From a checkpoint of a small mixture-of-experts model trained on Wikipedia.
Size: 17 layers, vocabulary 19941, 55.3M parameters.
Training: a variant of SOAP for the experts, 222M tokens, 6769 steps.
Below are experts of layer 11 (counted from 0) of a mixture-of-experts language model. Rows are named router (the router's row for the expert), down (a neuron's output weights, with its number) and show model dimensions 0-255. Each number is 128 + 32 x the weight over its row's rms, rounded and kept within 0 to 255. Numbers have three digits each.
After each expert's rows: a language model's description of what the expert responds to. This comes from a sample of Wikipedia text that the model never trained on.

# expert 5
router:148181100076147171089127114097173091145168127122143094133114082108156143121158082146132096144086119172129097102177093172179095160128141119148109148092132143137134110124139093105080093178166163085146079167170150073086091184145159156121152150108153164165164162161086079086084147095162093157109170090142173120075152098122123122152170077153181099087102080083099107178090167121106094114164079086169090090130116150128159081150132177114180141078080165128144156105100164077100131138104134115171173116107154150117125161164171119080149176177114148148158181139163181171119107160171110075082144165152147095087084133107179087094127083103107109127097121158074164131171162147162170091080158165140153165105105163162115103108082140126094132079077151114169119123113078159116162163117101
down0:119151175089174108122093115125142172079128075136146093102123169136128096121103098134149158086142101131131167147077146117138175100157112145122075098092146144139115123105129097118092128117069111100098208130082164093088215144112141157131132113101113155110183139134101131119122121114076092079110137140163159066069111147083102117145115062118153086128125138095138139079101159189109132111101105136093089102167138182087159159101133169144163170154112170122129099119112084117129163149177133129141182155126145175197112118111153068185087161180153170119077105160129157063172113147116107102133176105132139121045130100122107040178132083105112127104102120090069101142138125124072114077058073184072130124178138029135138131128087155100141182154155109128151140126136126173106152112165136
down1:119149119071149099124138128098144091111136134143150064131110085127120146129122139105166091145148116185118130108167138165156120088133179126140107124149206195129212172112092106101153132087147152107099152142172153102155107164119129151131210137091134130041178130123159123168106167109049121124082144164118142128104164115019150125134113165103133081145131139183060137132142106148116125114089153077147104140152089116107128170164130113118147148041181145103164116128157134179116105129091132160149146179243207128086120147072148140179119153139101134164168156096157095101146109126102175124091172177110125089165074128140141121133112069118135163092105189166109137132071123132149100141144140163184128144115140140106109142128179108079123101104101090190090132159137108079115170128105098
down2:134172178125104108128116166163126122119090152103127106129094149179145081093176160092121114114181104161140158184168169144134133061132099161097138122158137116145161180185137146127100127143102144162107092095099165135153119162136118185088137087081081084103152134112131086199154155182120058141115147070137124127088060112073093159162159145136184122185092142162148103087112179143113135121087141147131147092081165131126157105145092151191141127107135128107138206181136078139149126139117184134129076110092122122122097155097108101037126179152166134115093169128098171094148130118090162204127223107106110169163063145115125119153169144121181146107118154116089139148188169160150129153180125113127139146150033144127104101099096117118142168133090106126162144134147088094149161161078087
down3:092173128166143120156150126116123167097115103144192143127152140137125141130107143109132127144106132179189144122058109067127168146164134146100094137126102172140098181144095137145123098140172109143104102096112171192093137175098119109075132119110165106149208105102191094133102123188112103126178176096139176091094180186144186108086170098147097135193126179125109109131114147116173176151154155101044180144087103172145109113132125130175097103150195130132101152082193071151140139108122109155147081111126162124149107147059121153152065157152121147122115103107174109084156068088126111154144122086111096141181102136098152108118121102148048182083089079167130172101132116148111174143076154121109134128092155149104098084148128070168106105150210098090106130082140153127112128089178142
down4:076153158093150184104101068159160099092117134136127095131091136076154149146125152124174143053150099056126148123130164152132140172170133060111132114184078147209112105130095127255131137078145142083148149103124118122130150143111133082139133106157157103129130120160135110164113125125114130193132156151101152140084072132120118071070123059097126122163129158203119066098063130203125134120141129116138158130104145135136144145161227163092187170113113127193102141153148137168145166150135152165114132137177084142125144113135137121112188139143091157099095117121097086125144135031147085162123108144089170121145134117149087121147168107189109096139173064176191139121119133128153107149095128144129144118107122131148167114123073119130165099127134148159142118132170125155088078111181162
Name-initial capital pieces. Initial capital letters or short capital chunks opening proper names, often foreign, such as T, K, Ch, Tr, Nic, St.

# expert 4
router:085104088150103103160157153162095138157123107103090162128134146081091106166111095094093100140164085089093163134085151092078101103171090163109091095096098091082083171109087156090149163092133088164088162121081090163165106087093133142169139156152106153105079100139170163157147090169093164104111095097160094164173110089169144179087103163173093160117099154166164087104155153086150162164082161098142098095167142156143139144172161116149097102169156091085113107162084171150106164090099119162115080154152089100153080106149092164146088108100097167089102095163088092088118155148111089157163164103147106107091167096099086102107103164125163155087106157150159089103073142095091095178159132140136097112149160083103094158121087164175093167152160170167102155172087163157168172106154160
down1:109119115142064158186088159104150170163172102054081090144130101152137122115097061130063114136190169139163164126183121109099096149149110151161115095097114091174122141129180109141078122143153143102113108192105097179048071092141110163114101095159110137112154112123066154182100133113131057128067139165105144114149138125050139140132167121097068128113162120129092121108131075131158125151156173128114150144174093104121069052133135171133155131146127117188091146190162178114172127077053215113124121134093093091122215136167103123128094139137106123136134083165126113177138126162110191128077180151142129094118131127138118105143173099116109110070120123190175139143109121069102128104145146115107085075145157101116109144120066112171118153136129107123106161117125116142085108141168128
down2:137134096068098101196176131177138206098116159083130135121136085100065172144164113137141109107160163124131128123097141134111133122129121106154114140095090100089016130161129116052106156166103162058087120129174134173126127175107145114142148147094167156126123129106075138173126102095112151137094147105162181092129121186085061067168133106148109136120107101091108127146123170134098151121156121158168122142140173216106187151140119198119137113163115103134134103141097157074104185051099145166160121173135098030122156154116149090148131120091150124132118157164152157185128135098105117164160134139180128115067175088155127073108137140106156178140117115146123107145091140103161159152091113163132179173137067102134132149112131108070078139097191123103124141169183151100181130118132092
down3:170151211078065123133123139093141158188123135182121130148204137142187202095115155143117146166170143092080109144114178177121105074128122102128148128137138172120122125102123104028148131124107135123116122123148087166160139139162131116127114126154117142161098173134124047128130089081169137139108079157115117155146175111141135140078072155110132095079163181114126096076103083129117130072100144114124164140134172147155129124139123135122094159077123123116141136148136085118170130184173135092126163104149123174142092046113148121132162040070123080124147121140173143106051148164124121121135165110131185165144105102104157096166108133108114113169142139095053102138050066161157103127213093110135109147130185074059158147083134134122122118140176125143111160153083098100084091114132113
down4:140179113187112137101162121091186124117083178130132111154187112119136062116131073108157087119134100157115112081111136142143089106074105165115128156089167161163153111168140137140169061154149121088150153149089122105101143143121142105155052142128143114144120165190126195158148096171141160125127129177094120180062094134120164137123123169172157161114070131102148150088083104107126147095115140151117176139135072147137177101186156114177170221093136170151083106079114139148124109161156147121114067078089108124097151071097157143114121117164132112157163057132056104118136145124174095126109103171155110159131149130072155191115117155109124150119197113185175114160150134069119125151162059090147123186154108143178081121137138174127147139134116177059123115112141114114166119102084194
down5:147142150123118108157160127142140164101140117111149119119158149117157124083121112113152181118107138129154150090180169113163164119202137094152086137104139086148144122117160100136113081089134096094119139166087107134153189121149145135072109118152098165129083084054063130098087097145095162112158116126121140133075128065094101172139101096174104149108157110137141052182128182147115120169069123176169128210095110104093125172086136066087078141031134130023181104157149174099153040103171098162178100076140126121149117154133121129118136137129145132119154155118132104119100122147115162132111128087132090101167099080096130140146098065169134082126118139107082145154100145140094175112114146073125139122138106136125156115112130131113098146151090149155135188011097119177102195138152106
Punctuation, headers, LaTeX. Brackets, periods, quotes, line breaks and === subheaders, plus LaTeX braces and mid-word pieces, such as osis, -se, .com.

# expert 10
router:103095098153084082175166167160126165155125097105092170097146141089101098139088086095097115172109104087093163115097161089090097090164099166110102096090081090091077161092097159095161173091182082155099158127099088158168083092080136173170151163151094159095107135137163165154172088150101178085119100115159092141158102126139154156084093154159096163114112159158184089101151162100153170153105172111159154161162102153108172162155172133176095090151169096081094126166115128141118172088104102159104103172162096109133093100136087164152101094100103153091142083165093088100111161148099087177155167096105088091112155087081088091128119126115174155082117159179169095100118084099088128144162091164107089095130156092090101151117113162158098154153145157173092156136161170151169147114175148
down0:045148134123076115095075124148126136052151054153148117130144161121121120097100131140131178143149149127152192112106153195104102155113151109157109166126141096160082149165097149122118156159109147106148156130194121125140128092130116111186118150177149090103136141163077066147079103119144143201080205102138174124114134207153122100143124127156120110141106158134061062139146159175145125115108145069162114125158103140136100121119124156143147169083105102186108103106064155115015143110103116119186141180080088142124147152124127134119155064170065152117130177109129148180150093102148188165126159120190134151144135080170145111185112093089160079157153106149181138098090168099135130115116175164144141129159092128123128132089031147121163124079162124130126151110157106104143109110131158
down1:102156161191103118114139204134138192115157195117168175156125141105096070162118108078144107070104151144152165145077132152074164034150120113132179084107055066112089159126102108138095122120169115141128111121153122126163100173131099126095146171088124132151233142155115139073121084072177169172161081140123129118175116144146144162154119143144112130140162138129103181125211126147125113130169098150048110126188085109161117092104123130057121134190127115081125081141162114123124160124127108142159137082098187133119150168066062143076078162184120104130149131103133153097126125113142097119145115070131130132109150076098128124115088102080130155107104127142164193121111144086129123081105172124118115126107110150184164175157133108108151082142131131130095157085112071097086139141094109
down2:179124113116088199104114079152118083155125117160117111144142117121102112112156115080066114139145118102113180143126140125105149142117097123066141167172156103180106151159128167132087183131066163189124188119172036148137084133151152148164099136083151182173172119128120120070107133117092162123097131135164136128108135135151084162103114115156142122111137115142156136193178146130120119159142170095171158116124108129089183102110176191124163142097116109104126081134076090145074135158032119112140109136103152132144124116163102152171189071089112051163164129111148115207144167084168115072086134161121159132125092170089104091173178129124156149139091126137125094083147138192146106080151067179156159134111129139130138129136111117108097165128140157146064095186058114149109127162053150
down3:102128101161100145133150152125177155167121127141150128122151130117097064095091141132111029106164099120089109087128097117115106154116169142158124200137074154053158160138104085094142152129098160095173094142099175150162067097143111120104188118157137159114119118130154068165109095074095152147067105142118202130113127100115154108108114127136069123115118155130141175108137195151120117096161091113050123136185104148198176116148081096183154175139156134171101109175060099150128148129119151116107118138137084106070092123048130160128188106115077158114111148108134146135089098100084080128173109121098110123113193104116124183065126090136111157144131110166075096193187167059067151114169113118160111127146111086171147097175091113141121157146105163133085131102136133115180130124127106
down4:113147144151165149168176166149149119190167058124129145106114128129164118080164145114111036075056153115098126180160105106110143110148113149171118098126163137061132107117156183102151165143050098088099074125155109183109090117129142113164084130155186193173097106068110114126148139123144126145118110119146088164136124108162155146179172168163141110087070117106059108149167204069107110145107122165131088135162089189091092148162106107134067139132116131134096083192130036137115118069130170111133113091089105086120104148147169126127133135132195089126120109144108114138102123176106130173170103181191172101158102056138134165105131142120145123130106098132122147143119124087136164109087170078110149124151135171042157151154145069122138133110157087146152130107146163109106120139129156
Sentence subjects and nationality words. Sentence-initial He or His, nationality and party words, and given names before surnames, such as Republican, US, German, Arnold.

# expert 8
router:085100086159085096167155165156139127162081092098086165127162144096090093170118105097099093124152090079103154130113159099085103093167100170107106093108092100089076163102092147099161161102142084170091161088122084163174106085097118160155158164173086165083095139144171170164147085166098164101128092123162090158164097112157170159083111153154088159108103160156163092092150119088173163160086155105131134124148124178159151145169157135150091086162139101091112119174093154156130175117099094159110112168159080085151088116152098158156098079084102173106135094158087105092107167153096086166164163088117096098122159089104089097114088143117158166091116152158173091092103099089098148170170140153111101085138160086098083169136102166172101169151164149150103164151111161161174184086156163
down8:142156113171154119120104110150130086178093116139196173107115133183129144103116105151125098186082099094116195160215059080154161111136149129124094131122136152175154160108090166159107118097138116125235119113155121112146133133076131158116157133154116114183173123076118136122153170090154166086117128133211171131106090133079036087099109099134149102136137128108192145139149115089143189103137148133126118084163125117096109111150128094112199127089092098070160151135157150136162111108148128165130093129089110087165095135143116110173162126094111059128094132185149145194090151095067125083126098134135152179150111131163211179141144136125175101132114148150141141129057129147129149168109139123132194118118129204135066151086150112113116105134114115134122134153148187140064106140196135
down9:163080131134181156145140136082108126114134064133172112123038131097133168140098129168139204161117119186131122149093081120086118142176139082122087087000124124117129139135112123088103108022184115083130149113099255135112117090107058107118173144113229121150141132119110148137138153112082164079162173160121114140118125185078100125109130137200098130151117098132172119166104136135113096073142065156107148120153077078088099104150141143116149147116121136190121138099212110103116142144060144120105178079097112157160158123087100114111136113187169134116087130135115113111105110117130115124112139101141108138152143149122154118162153144138141095132111075098124111124129110101120064109187119137099110139141124118087197160120128123172125154136117147115092111110137158120110103138177124
down10:101139124078130101101136116152138151164082120110142139164099154112142223086139174140185129106124126154138183153107132086102123054137153132111090149133093150103125162118134126065155135089173131124139142103085129111051110050101109135110133143124097150179097069099128123147165170091118083110168132160160095095089132189075101147113083106114095107063083117127143098159084164072163053146088126136112145131159090076120116167150170106137124128140101220141136101102133108105099178050141153134110122133188169089145098102148090154087148118085104130131208122102155154119103158121164154165066138118081124094112168199140127127152141098167116082078101140144122114122143042146096173077116117136117134113133143151190131108134119136147124126154147092137182132054190077147094170143133106
down11:145172168149149120128123073106170116133162155132132136098092150114168028144128235164148143161122124181163183163092180105158139118165188123171147120174143154156140092153128174126141186093110116193150127112138110096146076161118117102112098080102115170159116138151182123108110103102104117134101174123149097092112163191174111113095102098139090141154134145128154198109116129104084160147127090143146113123103172123153148084158110146146052162108170146135164121138077188114117092122091176165145065159116112127134131078110177106133168120128125156137109135161120165157122202131123178198175153162134129149130139078113131122131092149094191115097129178137160138132142115152205158144112126184203105097098124108140170141129179125109124094136212154119173138098183156143187134084081121
down12:110135113118097105085154077115141171124166130149170162101169132145144168198105110130143125131151161143155133144143146090094087130074098148111101096162069148105133161077104089142150144078167156099200126134110186140134081138146138167131127105123095088099087144099181155099138146116197150176119121190106078108132183130138179130130131147117131091088116160109142142170146086107161118113126147074149053100132097115080184090068109135116107140125143093163076094157112112138160111114133083127097133085107154115163101121047140167157108123081108144172193126086184159139124160064111104131144112140108030131125165053128172155157136120156131127139112058111045141190135122103105118147137121200131106174117127117129093166138129050142147091122158183147144164131135111177149135066199134
Table cells and abbreviations. Table pipes, digits late in long numbers, ISBN digits and short codes in sports tables, such as L, NHA, /a, cm.

# expert 2
router:092097106149094109158164146178074143161156082097084160109135164091090104141121109107086114102111087099099147078090159101118102099165100171090144131088097105087106171142096172091155154094155077178092168134090096147172108095157120126159138147168103130090119141154148160151174104167119147090090105085138093168162146091163119175106085141175108169119096159155141085105176172095164165145090151137156094085137100173137170176148152173166088106166131087099140178152086153181106167110094089156118095165160112099165136091152079161168087103101091168111131096133101095094109134123089081160155146098082101125111168099080084130113079163087162150088088162159173115124127158102103098134130073172097091095075156084101093158095081157162094177171173176167107173138096161137142165110151169
down0:134111129194089129114148116168139121148085189126092150128147095096132235056066103061063126083195184107167179138153154157078183145134130103106123111145096124145146128072175102147140147117162188091117126146122117144081122056141165100144162150123135098107094163138229140124078151111148127105157102125086072109126092143099127109118161149130172155118076123135106119112140111124138099162164098117139099166129123106120091164094126134118161082141098117122099123141100234137132164103170138094153159122135159155134129227128126136098137151116103190072152106135141123181187146129134148143136160143125136135118138055121103138128197097097142057158119138126117098124133106114158129126189116115091128142114108099128129216124092066095136155095183117125156199131088155104135118102093145
down1:101162146122156166124146181139159090101195113142063121158144074125094093109142101119110096150046114115146139149121135105171104145083128128154130192048170100148159151147140068052114225053094117113112141152121149124142108091118076091140073126082104116186129121101087182112123077127114187133130086115154190107104159180147156128118133148110119085074087123121098091117172128145076141140161155095116173129156110159075155108148143155153061139139148102065110111133131138096098141160154135113054102100102138157127144120075154081130134069122164135164170152187176122148095084201125140141120165099132143128158125130157135147094073154132170137167125108088155117123115089101138131151146156158100126152068171131082090079139171133137185169143169081145112129098178128147071169135110136
down2:164230139035095079131146141110155088143101125107118075166157113142138103202121140140110183116117156153113139135140151140128106126091130104049085084109205100139167108113121142130102124114168112080176151079107119124126131074134110111174116101101182137094143147156141158153054170157120084158095188116089094125156111155100114146165122168125198136141124123119091125072109141158187095047138136124127137109125148140136111105175116173158073147168082155091144112139114189172189134150121134140091142083125198155139151126150125192112108091122129155126132080063114110078172090086111130156116159133140147144149108125158119143140121147135167154104080172151090113141176163139065120101138135132144065190182128170148150174186150152136146143151170077140127094109122109074138080142083078
down3:163146156151098103193157150166174122120133099128159165151123143102103118113142091140080078124130149177137029131107151133087092121126149113133214071145114079159163043102081131073111099105148138136156086130195162162053049147125093092134152106104146136093095100106119129131162150141153162165150078184120157107122116099147112104192120127126154185155130135125096080060077125163196062163149129165101172131167098127147089131100153124121051157186094070080158138119154142124090123101095131113173125134160129119136162132164116095120151117213134140107128111114182076125096176144113151098072140094159127128128129129116131075111144081148147108147193065089126097110137095141101104115092162109154117117080144146122143167178156134126120160179162137147113113111106111137142200082133135
down4:117105132049080139132141187113017142078134105144139110135089154114121063117181129125184137117105124141085070106112142131176116100164099169147118116111134072121152107168141170197164108110150109094092145156148125111120149105115067126108069109168139107116093125121119123119149092135072124117155103127061141153096157141145144126128137127127163114094142135124102134131175144156159092174068065136074163114114106131138122141115146171118027143067155105185142110175187121096131069168142122106075139138148092112167145094123159156174192189107171164120164158129178191111172090125145129135156123100127099076093200167086185164088099118149103174122108151142179064159167121114127105092118140167087159179137146147126118141151157163121089094168129105127124072084105153109115135160175131
Words after determiners. Articles and modifiers inside noun phrases, usually after of, the or to, such as the, an, local, various, Royal, Best.

# expert 7
router:084095088149089099170151162157158143160103109087098153139121149078095089146091093087100101128176103094102172106094153104109088104165105155099104100098082093102093175110087157110178176097128093160107157085118107156168108091113110167175187172165106169102081069133177173174144095166116168093143104109156097175135126103165171157101099075171089148156092149171158083121126138102154131161086163086150117104154167161156153146167171144142130112158156101095097141143086142136105164087113077174116119164163080085135092105164093168134098103095091173098085097138100106111095173144089086168155163092093095092115155086097096101175111167094158151094123155177163089090088132111110148161175133146146108102159155095100094152102095159149084165145155173160088169173106175156152163103163174
down0:109171164136094160172100141097216154116118136113150086158159101135106169189119144123128103154132137154108134101077104145070147112138130062103175084146103176116178163085149084059166126111135107122110110084134126200157125107038117154160106094118078059065182163144122089124183108088100097109130178147119079142198149124144079149097137129087106148110104126187132123121087101154118114171140112145170211098190134142124173109130192176115170145131164129145141159188137088124152122138092155067151106139121127131178147147114113131196153187137168075081134077151175154153138109065096147146115128093150167141127071090107124109139088158120113122057126185154194164132125107156138154138123115148188165148125112127131109110140192111128068118109138125141129154157126143133143113114106166
down1:109069123153103158138116081090131131123118101109159211167098134187139149143135157121128138135117165168028102097094082146134107153144135124139095152116081130171102057092140140138128151150141104151204082168093127083164123074129122170108101132083097116141175123120131163144176128164109144167162119126125124105135141123127191113099134134087149131072133042163128126140150125098154125155152146109164113141081136153138050143099101042122059103148153164119138157091112170147137085118178142122123162185075108117154125117199123097075117136129133122144108156093107100128175083104164103110125120140135134138129120227132130111103129159160072104146101168122134099091068169160150129170097121079101055138181177125081149163170154147115139110155138110040105164119162093199099149181141091
down2:107109115094139142168131170071177097122091099193139133151119069128074131184146134078144131149204123105077173128132138159104108130182161077163054127143146086108073145178111115157094136090107105141130109106118108105086128141138168122125145138152090089102126156098096167202142148087106181142132133169071133108118168096133118100150102111193135131070089134145127118140101123177156150195126131101099105111113132181136132110122146163160156129078133154186145185128157150156069073115085155149174129136095135083151149154142041146154171136123157070076142183112125106054062111140106126121078113130089145093099102114068110108141162044088191137145139112125152069084157120070197142101110165148157137089148101107099128141137136105157120106137108136131159152123176158109092101088129069
down3:141102078048102166141109166129161145150123150096133131086153117099133129152099123141121089094138162123125079136092161103172092172130107114204202151120125097151060053147121134057127105139130136115138137135150109124115081095118107146115070155069162146102093121126128122175121106158151047120081125090144113135160102138122113118150162137143134156057152097129034066129093087106184154158115141097125152117130125164152153118128139143106127109138161112094157162116138117107110095195104114138118185103116147192189104129163079071019158080152143102146136116207208122053128142157125139128156139161170173194127108143098141159102129061112155142139118136124110120103113125120177139171149121210083091157133142119122179116097110097130162130139068116130092118085146116154186149113122096
down4:146167131088085116097078159131210117136132070093124124133167174110101099107103106141109107090149073134114132128137146166128089077133104156100144104131127138132139071141182096081104100169116111105102130141126068113107120117136159139142175184144198083096131112077180117162145159101129048120164164074094116127072157128113171150108048100104174128106143124180127111214165075139084137126128133099125098131174084191116131121144129165071119104122142093075106148124105136202088093110080125097068180150088087106135160183171131166138126087139165148136166130124144118207197116123126132119112113124139110129121080061128129170117132146069153059126103128140103107095126148078183117129135147221147069120137091145168108093095115104139133126076135103115169133116182114140155147091101105
Name endings and given names. Final pieces of personal and place names and common first names, such as John, Michael, -ville, -ford, Pam-ela, Ad-ela-ide.

# expert 11
router:093085107173089104173165168149070178153140092092101157170146146097095085159118106103114121152163101106098171163107157106103091109164084162091105091102085102101130154087093163106156167097135085165090168080102099152166103091103172162166176166164096155103093077115163173163165086162095156103096087125152085149167092083160155152089092156157087153174107162153160091095149154085162148154090173089148130140148128151094143164145168072163098086157178103104097117167094151145120162104106118167105099168169090096121088102161085154173089101094085156085121103153098085102097145168109088155165156094104106097101160079086094092136124125121158169096121159169172088099110152109092122157155129138094109083162161092103099152122093149168103172153156161154086159152127154175165145085168166
down0:127133071123096099137134093126145121137111139139129097173143104105101142141106096083092178154122105105101108139173121051167114118192150144134094142130147110122166139104111134110135099093156142108088106135138167090144111147096100144107152098178161171097159148110139172169146089190105181059137166103201190116096146194103066124144116112154129167077137149114110121136136148123136125131128092165167104091128076196142100083080148143134128187086131135083100081127146182106151097108148165121110175150122091126109158060117182238101103083138131109182150103162101113186113111148122111109069159148119144155125105142165143194098128179114099055081122207133136128085135064116140077197113123195128107081122160163152136170109067099122124150106105121111107184147149139135140144116077177
down1:124131184116107109137093104160150055152093136091123127129163128132200169171111155112102140128173166116136153137152152162129130116153091099114160143132127139180124090106179081132189119113077200096101084113126172225173127160113147159138073129131123114119105153142141095175124130139137175169142130138123082166130046134117099086065116183108121099200123150116126142150106098168181110108125140129114123048134167135156147117109109125143162159106146136071125136128148098094079100097167102109188141101157023153088106172118161105093074172094086153085101103129102098171176096134118169088114156136067162159202122139142088166075140107127107161149084117161155141091122159115120086165092146177096066102103170140146109171160155117124175122141132164132138167144132140090155066090103162
down2:174082114132146192114139133105133139124137157149134171086063074109163089157146114140119131199177176101051089086187135085083122127127179116163101108156135111109128112160130112116140103112113089188148107096130150140142227098129129123109056182107135126190115092071122130132148105101138127128106128154118141141138107138125107133096126141177072099114086080110123095036142161122067106141139080092131187146159084139142116097150111119095058158098127101170162105121097155129106129145156130106123128149044114119114105080081167152097165129111133134138138109137149127084102185103110140160056068173090120139114181138117124107164170134095144172174140083136165130151146053132177179105140132136085121133164074072113143173166124113134142127079145135132121182163135142097188125195069089
down3:146161155093177188095097096139160108146109105085168118183139170123092163107144115145167122189182116164094066181124153113128110135104139089107126083119097128115148052167123109119115122085105058097102081133176162201132106114065036103174209101138136111147090124136141083088050119133070109135127132137135096109098151150135165120127149182111150128134170136146151143139197171149108112097086122115134145176135114199096133124084144129181144168090143189122158125128089142150130147129088167210164102141136093137146082161155115146152113146185101090138146148086085141124128151105130079147120146111098114159127127156116090144160114121193142184106156182156078155128120113166094160113135095141146132120052082131197130094111117104136103060135131155165138119172136066147120075136172141
down4:115170181084125102141168140080081062120134117177151109135108143130147160135101130151130188106164124119172114150163125123071149076096113174180142167078055091126133136132157174083107132166161121125134104141112151157164176084133156172120100111091134178124126127188036159086141072157085161143106099173133138124131133150127122154107095165108129116115137177110095079165206153154150100127136135158097068134128142088117164134122137136121068069108118171099143133097190198160163109125124099166164115101139136166156146135132076124182163161099072106162104175126150155064125163133100112123155146127117148147106117177152080187082045144089107157122131150179091077150118101134122159128166112130101137098115099136161090164135180152162074154144120058162109169079112080060156133171153128
Year digits, non-Latin bytes. Final digits of years and numbers, such as 1987 and 2026, plus byte pieces of CJK, Tamil, Arabic and LaTeX \frac.

# expert 6
router:124107114127122113146150139069108149137091114115122134153099162181104138143166174125166108145091165181120133160112132116121131122125121092121110108115120117118136116119174100141146015118091133069146120126167164147137165112105137127059092148070121144110124095141146133145143116136103111116177116160144119134133100163137134131113129148087116139159175139144100139101122111125148065139117127128120161129141095048094057105128035098126123107157152134141117097045141089144157135141219114058173147120135128118123124168148148152000179125131143127106144124154116099105121120152100158125145133116180131101116122174219132137098158157164130135132173144039139118118116160106116168131151162064103122110154143118110115152169187133139220057153145016137107082147101032140148070115114133
down9:086134120128118126109074122153144097178133131083157120128124144186079179165162119136033171127192075107120117180135138101195158076153116158169111144174132113079111078099156040152115177127146169124129102156122168162181129148108169173121133136157135106137151093081135149121125176126133143100112215126114126136143142128087115144071073105147131168137158135103133122134092158141095105211121129136114140182129131127127131130121136054144105138080109144117121095138099122140144109120092096124127077127103164161210115190162075117175106183145117129121095123113098164124158206127049181149109121122192204095077127121110115118131115158128144110119149125169110164134103198149140147070178107150177138129142167139149114156087118144121044089120191169128098108175106091105103107156099138
down10:110142144100126101085131143140135156109117146146176199158164196078128150139153092111077137075090100122113048161129091138134125134117177126157103118107077106117163120096136152124143167100104096135100175173130118072128079174158141087129124167098116129118139129098149191125176106142177137112080128135128132148121196169071122087094142168156116117146055170132200120171127165184117133136154177114124092122136108130134129095108150215141189127123140111146106165140073123076179152126126100105096138137112136174149161103150141127138114202207135192168155195110153167161102193092176057119129122075122108132136098148143134108141093169128127113128074187144180167136113165150116164136136081098150113118178130117142104061161114143132165084089178161137103101189112061092156155150099104
down11:182136078185110067084127149149117184149079136156130112085109096137121112154106188164091074130133096068096123129129111081080140112080108105044123118071153053117116124133150097128130141154124094144134099121087116107142110121148110102102098135170168101121138089161132100155127173130105102139216180100139099151099151163086179156164158100102060109157116079125122122102059158150110124120077106130112164142128120131174224120118124136125134103113117152099186146153122118067081108155146132174111096110133157088149087181103187138190126138183096139118151131085221210087064091090131164154146149066085107109139135078127107134158124161162108148131148102158154128120138094156130161126156091134124099168109128091173156139127094072095146100095116075146123089080134090124163158087135134
down12:106138116120150189139109140092145123082099078084108174157085124075074111104087133115103188098149104102081151138154090106051185084178189101195117102149079153103123105163151136124156134118136161119160117147109141151174156065145160146133104159097110162085132155105160106132132160092129133130099152123190093107122143144126112145102135163089132135137186063145122149159161138173084134194154045128148151153113136144094089129118075118096216131082107147078157105108140138135093099136121064100088157118128104140128107111126149146066127157083121113132201110102146078141109144133133182125173115143113120044134060106199141100112088091146112124177095132143194155106134139153171130077072109148128147097151073074091084141130125184101073122121141085180112133127113096111131116118200149
down13:131164092153159127047153118164117069113104162136156159130075180188135089182075178171128123160178180081121109115107085140184191153075126114138085157073165155092151104148067148199149146128094111080156149102138144146188132154161145122120079141076117185104176123168094168100117119087115147074121116176131149136170172127143113134148092099093151131132127137089130113148107134150152166133173102165135086135125067124137097125136208127129153119135110158103119153096214085123203112156098187087154125069182125103124128120141140101097081119117081106146119172125132160162165108170116129076165122111140080079123082137185126126081121078131063154105131080137123095137148124083095110141121112105150094106148170157135149158114078140152111132119166177161088083142133063107167107132168130
Digits in tables. Spaces, digits and decimal points inside numbers in tables, election results, statistics and year ranges, such as 24.9 and 1998.

# expert 1
router:133143210145121125066129109107124154079153136127135125101152156192182120113160192143115128093098218117201112137117118133129191120095134124116185151179228123137167078137197139130123116129098128134113124161141132141134135119151123053112078039127126078118177132134045125071142141130125126132103129127069127102142135113125130145123125155067125126090129138140119157108140117201123140126162080172099111110085109121130131139128055100143109117144122129152187142138132143150117037152129171129117107123096219158149196107135167127132199183119183063130161134070128111179107139132147135104124072138165141143168125145171120180099110155163105104121115142055102142129158112126153102079106111111156123136098123126170140146111188124081193091149143052124113117117157123070125108123117140
down0:133131111116196188189128072181112126124069119089129127082099178138177124117119111140176068125117077103144166158140132176173113116183141078090133196119135128148126151113151136109169130167148106152127132159091083104118142147104159173167137149104091158176092104098106087149091167066177117220107205182144103122082093129147118094088107068124112158116097125144141122157079195168126107136135100053108122128070093109197114133174227206110115138116108127120114121098116154130110083130160152071096124123182110134127128116157075109122073114177123149109063137135181147133071117097147134101116180067128138087160145103092076110086071096132141100159086085152123147103118124104089153099136124108086147080136133149089115130141118126117100089083112137146100119166128119104145115146132157
down1:165161134146059095149166158080150132115119161056149186152133131167099156134160124203090113138099117133149134133098166171105095093124103065157136085145107161130128139132142185131110142125143096138108074132126118161128095134189096146168063087164136129144166155067033157188119101125114079124159093073114125139058145083095134132073149117204106125140146138097120110098138095113098153142185157166147135176130143130099084163146140090179122100113168130088114082078177159147081136085093063127074085133180151141089103096160150122138160189150151111092144106110148091092138171107131174145089171117101182147087075076147136112089112116159171074129115056094089145169148147117101092117075096157098140150133112149131181128115102103099152125162121172188171109130115115155110130163120092
down2:164101092076162138222162152120150095096116110118159123162188139124116187090104162159132099050124116097126143123146140153106065131143121152146170123127105118134098156140151127058145117126113221147143111171174123145078080144102130138083143107151165151128111160185218095121166106134089110139065074119153111107142123155127105108144103082080165133117146107117110075094152134168097125129137128070115125153095160112043155092139139155152101193103116117150181104196120131117149157079143096141134141123132076093122094098109164129059133120037143140124089052187115119137095135128135097152110195198119160094140084092153128119169156126176119093111109142123132120056120158183184132110094161137125143115108138137148090154102067098126126141130111117173171122163105057181153120125136144
down3:129140140117130160199121052103117110105132111141124080132101094184129150123123151146078110124068099206136149110163127121152119157130138170177114154162133121107108139124118078090145115118082142120179168149167088156064137100091071138131110094131130076171160203132172077130060152084150134172134132072131082113156176090054132166116118096160068123087141156149114125123180135139150083123066060164117094094164130150149190153140156066111125117116157133092140134090135155194118126115105145139122159126148107129122141118096120126145171087106161136149043106121157074124133105139105101155201138128118126150062082125145155141141121143137164128159105056174072162110134057135128161128088117119069176134072132114134113133149111137130188168101096187176078163087142132177069112116152090
down4:097168107117134138103137108132102113117137146137110072108155116104141075146137087148145144138155175130152062150158063099085114226112128166097130130123122111179037128098141104139124132102137135089144134173157069121085118173107136101193148166125090133104132104120164174069174154112125182094155109205180166095132129149166110147113106148100159108182139153131131122098220122176175098127134125112108172103109104114167092118146065167142148097134124124166123130151113125086146131102118099090228135189098189134187094098131192167153143020109114117163103142125068089130102118142088148176076157143122097157129109181088162112130148106137088163163104150147144122093131129154085112109154135125117103119083123140085130130159140156138115144148095104062063145196114134078112112094116163
Structural punctuation, function words. Section headers (==), paragraph breaks, colons after infobox fields like Full name, plus common connectives the, of, and, including.